python train.py --hidden_act="swiglu" --normalize_top_k=false --head_dim=32 --norm="rmsnorm"
Below are experts of layer 2 (counted from 0) of a mixture-of-experts language model. Rows are named router (the router's row for the expert), gate (a neuron's input weights, with its number), up (a neuron's input weights, with its number), down (a neuron's output weights, with its number) and show model dimensions 0-127. Each number is 128 + 32 x the weight over its row's rms, rounded and kept within 0 to 255.
After each expert's rows: "raises" lists some tokens whose logits its average output raises strongly, later layers aside; "gets" lists some tokens that make up at least twice as much of what it gets as of all text. This comes from a sample of Wikipedia text that the model never trained on. Tokens count by the router's weight.

# expert 108
router [151 202 173  93 161 138 131 139 101 149  82  79  85 147 122 116  84  86 177  69 118 116 143  72 140  67 122  65 120 168 159 110 127 115  91 133  99 113 135 131 147 121 119 172 100 179 146 114 130 158 139 158 148  73 123 142 129 119 107 139 118 102 117 113 144 155 131 184 130 140 114 180 147 169 101 157  97 139  86  98 157 192 169 168 146 142  98  74 137  53 118  60 141 135 168 152 117 110 165 165 170 114 109  88 114 114  86 147  92 169 113 114 208 105 114  85 160 107  96  90 149 124 180  98 160 124 119  94]
gate1 [112 112 102  97 174  99 131 134 144 134 125 103  66  97 119  93 128 155 102 119 128 106 176  86 127  98 163 163  96 116 101  58 126 139 119 119  97  92 151 134 165 188 148  80 122 133 190 127 156 141 163 208 118 201 141 133 118 102 128 109 119 108 193 149 149 131  90 165 158 132  92 145 182 148 116  49  67 176  59 125 122 134 118 126 158  81 180 149 113 121 158 126 123 160 132 119 172  88 152  93 152 128 176 106 169 129 134 159 105 133 186 119 112 122 112 165 100 155 117 122  88 101 217  95  83 122 145 131]
up1 [123  78 213 158 116 130 109 147 118 116 116 128 122 178 159 178 142 168 114 122  95 145 116 191 186 157 130 103 149 139 203 103 188 137 113  68 105 122 134 127 138 142 104 124 173 153 125 115 107 127 108 139 127 190 130 151  37  66  83  96  71  79  69 129 126 108 146  87 191 138 101 129 120 142 110  88 101  80 136  84 158  63 104 153 141 117  73 120 143 148 145 175 149 137 133 123  87  94  95 133  79 121 128 165  92 122 126 147 161  94 134  94 129 120 145  57 142 123 139 127 125  78 139 183 107 127 147 131]
down1 [ 59  52 178 142  76 110 133 140 124 150 119 136 121 100 106  66 194 111 122 105  75 154  84  86 112 156 127 108 103  94 110 202 130 186 135 112 162 121  87 122  90 142  96 111 106 206 142  70 136 107 126 138 166 129 117 118 149  68 124  85 117 137 141 117 154  83  57  98 136 105 158 140 174 113 104 179 120 109 124  74 123 110  85 162 108 116 122 114 112 152 181 160 145 151 130 137  62  96 195 125 103 148 108 126 142 110 142 104 105  88 117  67 142  54 122 123 111 123  89 124  73 122 145 134 133 146 128 116]
raises: "ating", "ust", "ound", "up", "unning", "ising"
gets: " r", " st", "r", "l", " l", " t"

# expert 89
router [121 113 163 146 129 190 141 146 110 112 129 151 151  65 123 179 112 149 124 145 118 101 120 152  88  50  96  73 165  72 149 142  90 151 132 131  77 106 191 100 179  84  30 145 113 191 100 139 137 166 144 108 126 105 140 128 106 145  89 123 106  79 140 135  83 135 139  95 186 146 127 142 151 102 151  83 174 163 125 104 123 151 171 143  97 166 117 139 129 180 177 133  92  91 155 126 105 104 149 142 161  97 154  89  82 107 192  95 124 136 136 132 147 159 103 146 175  96 152  63 127 113 129  60 150 132 160 150]
gate0 [146 139 200  81 156 112 142 132 170 106  95 182 193 127 148 157 125 102 138 120 158 108 165  55 126 155 105 120 179  94  70 121 139 112 173 136 110 155 144 124 164 126 134 161 112  62  99 139 136 176  91 136 113  88 126 101 142 119 117 140 159 118  94 134  78  78 108 144 125 125  98 158 194  84 130  97 141  86 119 100 112  33 108  85  42 133 141 142 116 149 195 132 102 144 136 161 133 112 133 118 135  94 155  62  81 100 148  77 138 130 123 112 108  90 163 165 157 160 146 106 156 115  93 118 100  92  90  86]
up0 [133 162 153 110 134 125 208 133 153 126  54 186 137 107 175 156 144 139 119 143 142 156 100 130 151 153  90 119 127 203 132 160 154  75 126  93 147 121 105  95 104 119 132 135 121 105 133 212   2 139 113 130 111 104 164  83 109 101 114 106 115 152 106  47 163 117 146  87 123 114 170  97 162 150 105 103 112 191 118 198 106  98  99  63  93 116  96 122 108 115 119 174  49 127 130 137 118 106  76 122 148 143 145 149 125 101 103 130 139 110 141 134 143 142 170 162 128 128 145 141 180 126 120 115  92 134 100 153]
down0 [120 124 159 171  89 197  95 112 111  80 182 133 106 125 133  53 131 120 121 142  81  89  89 119 104 136 120 163 180 164 127 150  92 189 112 131 148 138 171 116 143  77 139 132 138 112  98 122 117 109 156  97 118 173 156 140 193 119  87 171 132 121 119 119 122 109 155  80 141 127 166 123 128 184 148  82 130 110 116 148 168  54 117 123  78 173 166 122 134 133 115 127 113 107 151 185  89  81 103 113  88  82 102 114 143  98  74 103  90 198 149 104 148  86 137 197 159 148 134 172 116 120  44 132 134 166  90 106]
raises: "an", "an.", "ene", "ann", "en", "es."
gets: ".", "u", "e", "el", "te", " D"

# expert 22
router [132 152 240 192  91 136 197 133 115 137  74 164 161 113 100 112 165 159  99 113 176 146 113 108  97 167 148 121 112  91 104  91 104 161 147 160 144 163 106 111 126 155 145 114 107 183  58 161 124 161 118 145 128 117 110 111 175 129 141 114 101 180  91  52 110 158 167 134  57 102 146 163 143 146 150 118 192 131 202 125 158  87 145 157 141 152  84 177 151 141 128 119 114 137 138 150 107 162 124 107 178 156 107  84 111  92 133 166 124 131 122  94 117 176 131  79 143 142 107 111 153 159 104 135  82  98  95  97]
gate1 [168 160  94 114 124 146 141  93 138 128 144 109 136 123  89 137 161 157 168 130 113 110  85 116 148 185 113 116 137  99 155 101 189 167 179 168 150 135  89 150 113 122 140 185 153 159 135 120 149  97 158 137 190  84 138  59 136 144 187 159  68 123 169  92 100 132 116 126 151 177 120 145 123 134 127  60 114 123 195 102 118 145 157 131  74  91  97 178 139 146 122 142 112 135 183 123 151  86 144  72  75 107 189 132 135 163 173 141 125 131 195 131 133 147  94 215  81 154 190 108 109 135 126  81 109 114 127  94]
up1 [164  68 106 131  96 137 153  86 132 125  93 138 104 113 174 139 122  84 105 156  74 118 173 104  77 127 175  97 174 149 140 149 133 158  67 170 136  99  97 163 165 131 130  75 157  67 160  94  88 108  91  77  44 108 171 100 115 149 146  85 141 170 135 180 117 128 139 168 164 138  98 117 146  95 132 110 120 131 123 129 133 193 163 117 170  76 152 110 156 110 134 163  93 102 108 110 129 135 140 183 167  90 193 176 174 166 143 127  64 109 130 150 167 163 106 109 132 139 123 166 160 178 165 156 109 111  97 131]
down1 [130  84 166 117 124  99 122 102 161 139 104 130 117 127 191 145 180  88 103 132  98 102 121 115 110  96  72  48 155 186  97 102  98 155 121 117 135  98 132  97  80 107 143 118 136 125 146 100 189 107 137  79 160 116 129 186 130 105 172  99 127  86 120  81 113  76 116 108 135 168 133 224 125 120  91 122 193 132 148 103 100 164 145  58 139 195 104 179 113 144 102 165  42 158 111 151 145 108 130 192  95 123 141 103 136 130 156 121 125  95 128 130 123 177 137 122 135 150 113  89  94 113 157 110  71 183 119 124]
raises: "et", "ar", "ary"
gets: "ing", " 0", "ard", "p", "us", "s"

# expert 42
router [131  57 107 150 174 126 110 178 103  46 112 152 124 122 141 112  68 204 108 167 176 178 141  98 116 127 112 189 106 149 172 143 111 189 100 134  90 129 112 153  67 107  73  95 108 161 105 147 126 118 133 124 137 196 104 180 103  78 118  82 107 144 124 101 106 135 146 118 157 123 158 116 109 143 106  87 231 122 189 158  95 135 139 159 131 114 135 147 129 141 128  75 173 144  92 117 103  81 127 147 134 141 112 155 152  78 109  97 151 133 115  78  89 118  94 163 157 155 188 124 147 129 149 101 108 140 117 106]
gate1 [193 160 134 149 115  66 112 135 188 121  70 178  85 112  79  67 104 137  66 156 166  78 108 129 133 145  98 143 164 146 169 128 152 182 108 113 106  83 154 116 188 135 132 157  86 105 153 149 127 122  72 129 121 147 165  97 152 102  59 168 130 131 209 170 157  99  99 119 148 106 146 106 115 125  80  95 140  88 105  92 130 131 106 124 107 155 148 147 124 114 118 120 122 111 138 106  92 138 105 132 107 112  72 117  89 100 115  99 134 130 118  73 124 196  59 142 152 101 201 170  87 114 149  86 125 138  80 129]
up1 [121 150  96  75  88 156 135  75 126 128 140 163 130 117 159 137 118  83 133 142 122 104 158 198  78 132 147 145  89  68 159 166 186 138  95 149 153 113 132 114  92 116 169 155 135  92 153  89 132 139  64 119 166  90 116 158 110 104  83 148 163 111  99 131 110 101 146 135 123 117 153 106 121 111 141 101 245  81 111 133 136 145 128 158 184 135  55  92  60 133 138 129 102 136 149 140 154 157 128  69 137 150 154 101  67 127 143 161 118 133 133 142 114 104 145 172 155 169 102 132 193 166 105 111  62 192 141  92]
down1 [119 152 118 154 169  98  59 112 158  77 133  93 100 130  25  80 126 139 203 100 127 204  98 120 113 135 135 128 116  98 105 111  78 118 222 151 119 143 142 118  87 134 148 165 128 100 140 112  84 142 115 127 130 166 158  77 152 138 152 145  98 127  70 141 121 140 145 108 142  98 147  82 152 121 142 164 172  80 132 138 135 170 110 149 119 103 123 104 131 130 123 107  80 112 138  43 133 127 126  65 137 141 121  94 151 164 163 111  30 127 120 140 139 147 166 116 147 153 128 103 108 201  94 167  98 135 150 108]
raises: "ted", "ters", "ched", "k", "led", "part"
gets: "it", "ur", "ad", "en", "in", "et"

# expert 14
router [126 185 118 185  43 114 132 103 111 124 138 151 149 132 126 166  83 123 165 112  85 152 141 120 136  89  87  71 118 101 118 133 100  89 138 164 159 171 111  77 149 128 122  90 102 136 150 145 139 186 112 178 106  81 152 168 129 134  81 141 135 136 112 144  91 173  62 130 133  60 146 136  94 169 179 204 144 169  95 137 160 127 121 155  81 120 154 113 158 177 116  71 135  91 184 142 114 177 161 111  83  88 165 101 154 138 151 133 110 169 107 192 163 205 143 133 147 102  87 131 108 127 149 151 139 131 130 133]
gate13 [145 167 129 165  95 102 118 200  96 122 132 163 119 183 129 124 140 170 105 153 133 132 133 197  87 159 137 155 151  99  81  97  69 172  98 182 176 156 143  95 149 118 118 101  95 138 179 144 120 109  87 152 197 131 188 100 113 147 142 130  93  98 169  76 102 115  74  99 136 151 167 121 158 148 146 159  88 113 134 127 219 123  89 111 112  99 164 115 154 146 131  91 155 178 113  93 165 134 183  58 161 164 156  76 144  97  84 125 101  94 107 152 124 114 161 137 150 143 135 107 186 119 170 146 151 149 140 130]
up13 [210 143 107 130 126 150 186 111 135 165 156  99 120 122 154  86 137 149 135 151 133 111 116 156  93  90 144 200 179 123 156 120 109 106 108 110  97 119 142 131 128  79 168 152 173 131 181 113 156 138 163  96  59 162 134  76 131 190 132  82 184  97 119 169 140 113 150 163 152 139 147 171 138  52 110 143 134 154 156 124  79 117  93 129 155 130 106 121 141 117 150 115 173 127  41 141 113  73 142 138 153  90 140 120 178  90 100 118 123 208 150 126 151 100 136  98 161  97  81 109 142 141 142 107 124 108  84 216]
down13 [123 110 106  99  92  85  88 153 108 113 124 106  91 138 143 157  75 107 117 148 122 136 177 147 140 120 145  94 108 108  96  25  59 147 143 122 179 110 125 123 138 190 111 139 118 132 104 142  75 131 109 172 150  74 104 139 105 120 121 142 151 158 141 163 161 211 164 146 126 141  74 136  50 110 100  53 104  94 157 110 153 175 182 120 150 140 140 125 152 141 170 143  81  67 140 108 149 132 111  89 106 148 128 105 123 149 152 123  44  77 170 100 116 166 143 129 103 132 109 113 194 126 139 142  96 135 179 106]
raises: "s", "\n", "io"
gets: "ed", "ing", " was", ".", "ved", "ised"

# expert 7
router [ 76 134 109 187  94 152 133 175 121 161 101 154  82 164 120 112 151 165 189  64 185  87 133 127 118 186  95 141 132 104 126  87 123 142 109 142 192 242 174 118 163  93  90  72 131 132 103 148 132 140 126 122 101 117  97 120 107 178 110  65 139 112 142 114 135  94 122 154 147 118  81 111 116 133 120 122  91 117 162 157 132 162 109 141 140 141 134  81 126  90 136 155 136 133 137  61 175 113 109 131  88 121  63 111 116 159 153 143  66 131 120 124 155 102  58 139 111 176 155 147 125 156 149 112 130 138 216 119]
gate3 [134  90 166 120 122 122 118 146 161 165 123  82 134 166 133 132 109  77  55 117 146 122 117 107 162 147  86  95 111  73 153 178  35 137 148  76 136 154 148 138 174 155 145 102 146 169 117 160 173 148 129 113 125 136 129 169 152 147 197 110 217 103 138 130  94  53  95 167 187 158 139 103 145 124 135 139 127 109 168 143 133 186 120 120 131 129 157  69 126 104 128 103 106 160  97 120 144 172  87  87 138 199 132 104 148 132 103 116 132 139 150 130 117 106 123 142  92 145 140 152 220  94 126 102 153 140 103  53]
up3 [141 124 143 170 164 117 113 129 191 117 104 118 167 160 122  86 221 158 142  86  70 154 127 202  89  51 142  57 136  61 131 131 106 138  87 160 148 105 114 120  89 134 120 152 117  91 121  94 173 123  89 111 108 120 125  95 122 136  52 100 123 123 190 167 131 207 132 128 126 209 115 110 118 112 179 194 161 128 153 127  93 125 126 130 112 153 186  92  81 119 122 130 108 124  92 121 166 111 111 118 115 110 125 157  98  96 122 129  94 100 149 155 143 115 154 137 102 157 152 100 166 155 136  99 142 182  95 116]
down3 [124  80 131 172  98  99 102 140 121 137 127 112 130 140 148  83 122 169 164 124 114 162  54 117 107 207 160 172  90 173 108 109 159 150 135 201 111 122 130 134 144  80 132 130 137  86 146 134  84 155 145 182 124  91  88 132  93 183 106 159  85 170 133 118 165 119 108  73  70 157 128 167 149 119 123 160 108 175  86  91 135 110  70  57 129  89 163 158 155 128 129 165 142 133 135  93 157 109 123  99  80  77 141  86  80 158 129 109 170 121 151  62 128 147  99  71 141 132  61 123 125 143 172  95 130 150 130 164]
raises: "un", "ound", "h", "re"
gets: ".", ",", " Ar", ":", " ar", " ("

# expert 115
router [146 159  87 158 108 143 124 109 168 134 133 113  95 129 156  53 157 146  75  90 132 146 113 178 142 151 136 186 124  94 107  76 134 225 114 123 120 190 167 167 177 121  90 173 142 147 147 144 112 105 172 183 118 166 171  95 140  88  80  93  85  99 127 109 190 160 131 119 143 120  76 153 133  89  47 116 168  98 105  88 142 138 145 133 165  62 142  96 101  68 110 105 147 110 122 134 145 156 156 164 160 139 151 115 123 124 105 124 102 182 161 145 147 109 148 109 171 108 126 190 122  90 138 151 112 144  92 153]
gate0 [ 44 104 160 133 136  93 138 112 171 168 147 131  85  79 104 141 129 128 141 119 100 102 174 116  94 134 105 151 105 119 158 144  91 121 162  80 114  97 131 120 155 145 132  99  93 121 106 159 115  68 114  84 126 144 151 115 104  96 115 119 106 173  87 145 150 150 152 115  77 114  63 154 163 115 134 107 213 174 108  97 179 116  99 150  81 102 137 193 103 106 125  38 135 152 184 112 158  92  79 137 156  99 133  44  74 125 135 150 118 126 150 177 149 138  80 106 134 119 148 146 169  95 136  60 139  87 121 144]
up0 [ 91 136 126 176 156 129 162 173 113 113  63 126 143  64 137 167 141 127 130 181 153 156 115 117 113 127 130 182 156  94 123 163 130 132 126 137 134  86 102 120 154 151 124 130 118  89 128  73 109 190  99 111 136 108 105  76 117 101  83 148  69 190 101 101 103 124 128 136 114 140 213 116 134 176 140 145 188 189 156  69  86 126 173 109 132 113 115 126  91 169  88 136 119 105 114 122 196 141 140 124 167 147 154 149 139 168 120 117 106 142 124 189  64 176  85 185 197 101 142 114 132 157 136 116  72 181 111 116]
down0 [213 114 103 126  93 138 130 133 127 130 113 139  87 148  99 127  85 133 132 153 184  67 151 119 147 127 129 150 134  93 138  64 163  86 101  89 101 154 115 170  93 160 174 183  85 130 149 138 157 108 154 114 147  59 106 169 156  53  80 130 144 100  83 125 133  98 127 144 111 125 135 180 143  86 104 169 104 103 114  81 135 141 123 143 140 144 112  99 186 186 155 121 133  94  99 119 199 100 134 111 139 187 140 108 176 130 131 127 135 179 160 116 164  78 237 127 169 154 135 132  72 104 131 132 116 153 129 146]
raises: "ing", "ing,", "ing.", " who"
gets: "k", "a", " K", "ay", "ar", "ers"

# expert 120
router [ 74  97 134 125 130 145 127 118  99  43  97 173 137 106 138 167 163 112 145 162 159 157  99 145 128 110 108  85 195 112 127 137  90 130 113 124 142 123 133 151 164  61 161 137 124 170 152 160  96 102 132  85 161 118 162 130 174  53  94 130 109 108 104 115 112 138 155 118  68 174 145 129 122 133 146 135 137 178 144  46 127 175 146  86 133 145 128 111 114 168  74  91 133 189 116 110 148 171 131 153 208 121 177 157  38 103 159  75 139 137 145 147 158 157 167 142 147 147  96 173 182 158 139 130 132 166 138 149]
gate0 [101 139 161  89 134 189 133  29 149  76 146 139 163 143 132 121  82 167 112  91 138 195  95 104 108 104 115 130 132 108 109 147 108  79  81  36 160 125  82 149 145 172 196 100 156 118 140 128 130 114 118 123 183 164 142  97 183 128 181 172 125 120 107 159  70 164  93 123 112 129 163 185 136 119 143 122 120 149 145 122 111 147 159 101  56 105 144 161 115 175 132 112 140 147  89 178 129 141 122  94 127 161 159 113 107 126 168 150 107  65 116 149 165 135 139 126  96 142 115 154 167 119  80 116 108  52 115 155]
up0 [ 99 162 170 142 138 107 115 237 116 129 168 127 187  74 133 116 104  99 153 128  73 113  95 100  71  84 140 161 132 115 101  84 131 156 184  84 126 110 165 171 120 127 108 141  82 168 107 105  88 181 162 153 113 163 117 126 157 144 113 136 156  92 123  90 124 175  58  73 148 137 153 116 116  96  82  48 145 145 128 103  91  88 124 142 110  91 103 110 117  79 165  86 166 153  98 144 114 109 152 134 136 115 106 110 135 151 175  90 186  92 146 164 140 157 144 138 143  70 154 171 153 168 171 111 142 135 149 150]
down0 [103 124 121  94 158 185 137   6 130 111 156 138 152  59 143 148 110 134  59 124 112 166 136 123 133  95 104 112 101 165 135 155 113 174  84 127 106 153 147 115  90 131 123  94 150 131 114 115 114  92 141 119 116 160 197 127 166 121 123 115 165 137  95 146  85  89 212 153  74 114 226 115 125 100 125 176 102 140 138 135 122 122 112 121 142 158 121 158 182 117 138 103 136 176 178 113 184  99 182 107 176 153 140 117 101 116 127 159 103 122  88 127 148 159 193 136 135 205  98 132 103 134 145 117 111 103 144 156]
raises: "ts", "ew", "ck", "es.", "es,", "ep"
gets: "e", "an", "ri", "o", " the", "a"

# expert 4
router [166 152 100  95 146 169  85 114  74 119 128 121 134 156  89 186  93 153 146  95 126 102 122 107 118 137 145  66 121  93 184 120 126 148 121 136 118 121 191 123 145 113  71  91 157 130  79 172 159 135  86 115 139 109 175  85 118 163 182 136 118 112 163  95 122 120 165 173 140 187 115 159 130  98 154 160  75 130 166 181 130 151 159 185  59 184 137 127 115  79 168 171 112  92 104 114 142 141 139 120 135 117 191 149 127 133 159 118  60 133 144  85 158  84  88 118 104 107 122 100  83 134 131  95 147  35 109 157]
gate1 [187 134 153  94 154 129 151 102 129 128 121 153  82 107 124 130 133 123 157 166 172 131 108 159  44 132 133 130 143 125 115  79 104  94 101 123 163 135 145 184 132 110  92 101 152 151 152 120 114 112  80 119 129 161 212 146 136 161 155  75  92 131 131 179 109 206 122 113  38 124  74  49 128 154 156 108  56  69  75 148 103 114 144  78 135 128 180 152 155 111 129 140 119 145 106  77 150 108 174 159 117  99 126 171 154 149 131  99 126  70 127  85 140 111  94 111  98 146 128 139  89  68 123 143 160 113 151 148]
up1 [118 104  72 110 145 102 129 136 143 144  72  88 130 126  91  97 148 122 142 121 138 150 164  85 132 101 157 159 167 192 104 127 123 155  55  85 116 171 133 103 121 134 214  82 163 201 170 116 186  64 105 146  95 128 137 147 134 113 127 122 128 150 141  88 172 175 162 140 128 120 137 126 179 158 128  84 129  63 181 134 141  94 119 154 158  59 143 167 104 146 148  95  95 191  85 137  91 127 134 120 143 145 148 101 104 120 118  66 180 114 145 147 114 146 138  90 168  97  90 178 110 180 148 122 131  76 101 143]
down1 [150 134  93 128 140 160 142 132 101 135  97 142 116 165 178 128  67 165 146 122 187  79 133 180  70  84 149  70  91 177 121 117 121 133 112 144 117 151 195 100 119  94 107 181 117  86 102 171  95 169 127 113 156 167 138 186  88 120 133 129 106 129 119 140 158 112 171  91 150 155  99 133 178 106 146 117 120  80 124 140 176 123 171 107  91 145 121 148  99 119 119 131 232 175  69 112 185  95 148 142 153  77 185 149 179  92 181 138 139 117 114  89 124 133 105 146 116 182 138  83 165 119  89 105 125 145 103 153]
raises: "ound", "ording", "alls"
gets: " rec", " m", " s", " res", "c", "cl"

# expert 92
router [116 128  85 112 163 161 132 160  88 131 158 153 149 113  92 183 125 156 127 137  82 145 164 148 140 100 143 130 127 157 132 107 135 180 182 123 106 172 129 102  93 122 136 114 115 165  81 119 106 128 141 192 124 156 167 107 104  52  79 128  89  66 104 160  80 161 192 198 170 138  99 151  87 171 169 209 146 101 214 150  79 121 126 126 170  92 131 130  77 145 136  55 170  81 111 120 127 112  89 141  91 104 165 142 135 101 148 103 164 133 137 108 161 147  99 116 141 115 130 152 127 142 162 136 108 128  77  91]
gate0 [108 111 108 139 131 110  97 171 143  93 107  92 137  77 125 210  97 124 127 130 121 136 182 127 137 129 147 101 107 161  78  65 114 154 146 105  97  83 156 137 125 136 202 181 142 133  64 128 135 173 173 115  74 130  60 105 160  92 179 101 171  92  87  91 109 125  95 121 143 124 131 184 118 157  89 135 139 152 110 111 136 139 121 146 112 187 131 178 171 174 148 178 153 142 133 161  95  94  47 102 103 151 150 109 125 155 128  79 145 157 141 166 127 150  78  73 133 171 121 101 183 149  92 156 102  89 147 129]
up0 [142 139 123 133 112 128 104 123 107 132  94 107 112 112 124 159 105 157 145 103 171 140  91  85 109 150 112 111  51 100 156 123 121 134 117  66 136  89 138 154 114 121 135 159 124 118 153 196 111 104 101 116 107 118 138 105 122 135 106 141 147 128 168  90 109 139 208 150  51 105 113 112 182 104 161 151 134 166  95 141 128 106 121 149 125 113  27 180 147 114 127 211  65 134  92  95  79 122 102 106 143 111 134 190 122 170 101 211 145 220 115 123 110 129 142 110  61 141 145 127 122  90 114 118 100  77  83 105]
down0 [114 148 114 198 195  85 166 127 148 167 161 138 133 152 133 110 149 117 126  82 136 149 164  87 150 116 159 167 121 126 112 156 133 135 103 143 159 129  85 110 142 192 118 165 147 173 154 144 130 139 123  92 143  71  85 116  84 149 163 182 111 199 145  67 121 124 152  92 142 147  31 107 195  72  96 106  73  85 154 127 127 156 194 171 129 119 121 114 121 159 115 180 111  79 102 132  76 112  91 110  96 149  89 166 123 136 116 142 112 118 143 188 115 162 183 127  93 160 131 104  99  92  97 121 144 109 162 134]
raises: "og", "un", "os", "am", "ol", "et"
gets: "n", "ed", "ad", "ing", "ers", "it"

# expert 55
router [103 122  96 125 112 117 153  98 133  67 149  99 167 160  95 156 155  97 118 187 149 123 168  98 126 168 117 112 113 153 133  81  92  29 149 119  63 127 119 118 102  76 146 118  96 177 117 139 143  64  93 135 168 148 103 136 149  81  93 143 183 144  57 114 142 105 143 145 146 138 127  88 162 113  93 151 145 118 141 149 146 154 150 127 142 131 144 109 119 190 128  61 101 109 124  90  93 138 125 182  42 115 133  81 114 162 142 152 110  91 151 127 101 137 143 194 153 149 200  96 168 153 102 172 133 172 139 172]
gate3 [147 110 161 129 136  83 109 148 167 132 118 166 141 138 107 149 135 144 133 159 127  71  92 103 160 166  92 171 135 155 151 162 164  50 129  80 144  92 110 140 153 180 148 157  70 150 135 166 136 170  93 122  98 111 123 106 141 148 128 182 148 153 133 109  99 141 120 132 173  99 143 139 187 131 152 156 124 121 104  35 114  70  84 139 129 118 117 166 149  86  79 158 174 185 134  83 125 181 120 113  56 176 138 123 133 101 138  57 102 127 152 175 138  81 180 154 137  95 159  59  91  83 110  94 144 143 133 133]
up3 [134 115  45 136 109 179  90 130  66 150 113 139  95 153 116  97 145 128 149 104 123  71 195 164  87 143  90 195 114 145  84 174 137  84 124 140 147 165 129 102  99 170 169 103 111 156 153  88  96 149 169 107  75 122 169 132 131 148 180 155 121 152 174 124 157 129 204 134  24 127  89 114 117 147 156 142 106 123 119 117 104 148 132 112 126  96 149 146 141 140 134 127 104 129 101 153 133  32 166  98 117 140 172 131 131  97  46  83 133 137 143 111  98 145 153 100 171 132  98 163 117 116 113 154 108  94 151  90]
down3 [112 109 125 117 192 163 136 161 122  93 145 139 118 141 122  97 184 166 157 145 105 155 106 139 132 144 119  97 148  73 108 218 131  66 170 123 148  86  98 128 126 119 161 185 161  44 154 140 152 126 107 114 137 133 109  99 147  77 124 145 109 115 118 107 150 155  67 167 113 153 124  90 164 107  92 147 124 130 141 114 127 137  96 110 130 133 143  69 124 146 166 130   0 126 176 136 133 105 148 107 192 155 168  98 142 144 136  99 190 134 129 140 115 112 143  94  73 109 136  81 167 181 109  98 171 107 166  89]
raises: "age", "om", "oman", "ew"
gets: " C", "ig", "uc", " c", "anc", " New"

# expert 93
router [ 98  78 170 203 137  91 108 177 127  94  97 123 199 106 113 150 147 172 157 138 146 113 162 105 160 179 129 147 117 142 136 150 101  92  68  25 108 146  66 128  88 128  94  99 132 108 134 111  92  98 112 181 109  73 130 127 134 107  80 143 126 127 117 111 115 155 126 146 156 118 112  82  72 130 121 143 146 124 115 152  94  90 129 161 105  70 112  71 125 168 168  72 143  85 159  76 174 192  86 136  89  91  53 120 131 131 106 106 190 140 131 134 167 148  96 150 142 151 104 147 117 129 144 151 124 133 123 116]
gate13 [ 88  94 145  66 166 176 117 161 153 151 121 116 162  98 123 175 223 124  30 126  93 140 122  64 171  97 197 142 176 112 103 143 136 103  95  75  95 176 161  92 154 121 190 127 148 181 149  76  95 163 123 132 100 101 103 136  87 133 117 130 108  81 110 181 126 121 129 161 127 137 165 174 119 139 185 158 124  76 103  78 161 119 139 143 106 124 141 115 120 164 113 118 130 150 151 146 101 154  88  99 181 152 116 160 161 132 113 147 104 118 137 163 121 125 101 151 123  84 106 174 152 119 121 192 109 109 146 159]
up13 [162  84  56  94 120 105 122 134  95 123  50 153  88  61 170 107 107  91 147 123 110 161 161 122 106 121 151 111 188 150 150 136 118 153 139 142  94 111 135 151 154 143 165 139 110 129 168  77  86 112 106  96 109 144 157 149 145 151 130 117 124 113 111 112 147 164 115 201 123 168 162 160 113 172 143  80 108 176 158 101  91 104  97 196 161 101 159 132 120 131  98 130 169 114 105 157 154 157 125 143 114 100 149 118  97 187 194  44  91 110 184 153 161 139 149 143 186 180 165 180 150 136 128 186 136  94 109 105]
down13 [125 116 126 128 133 102 145 132 123 131 142 196 111 136 143  96 129 131 172  99 159 178 125 125 129 183 134 124 213  97 158 193 112 147 120 147 116 117 102 158 115  93 144 150  93 121 104 118 119 164 140 170 120 144 104  86 129 150 111 184  88 169 128 152 116 112  87 102  87 120 118  47 113  90 136 120  89 184 123 128  81  57 131 111 143  97 128 155 145 105 181 135 147 112 112  61 195 166 105 167 202 137  99  57 137 100 170 113 111 187 131 140 138 198  80 118 157 144 128 127 137 128 123 174 165  88 176  86]
raises: " a", " the", " their", " an"
gets: "ed", " born", "ived", "ied", " died", "red"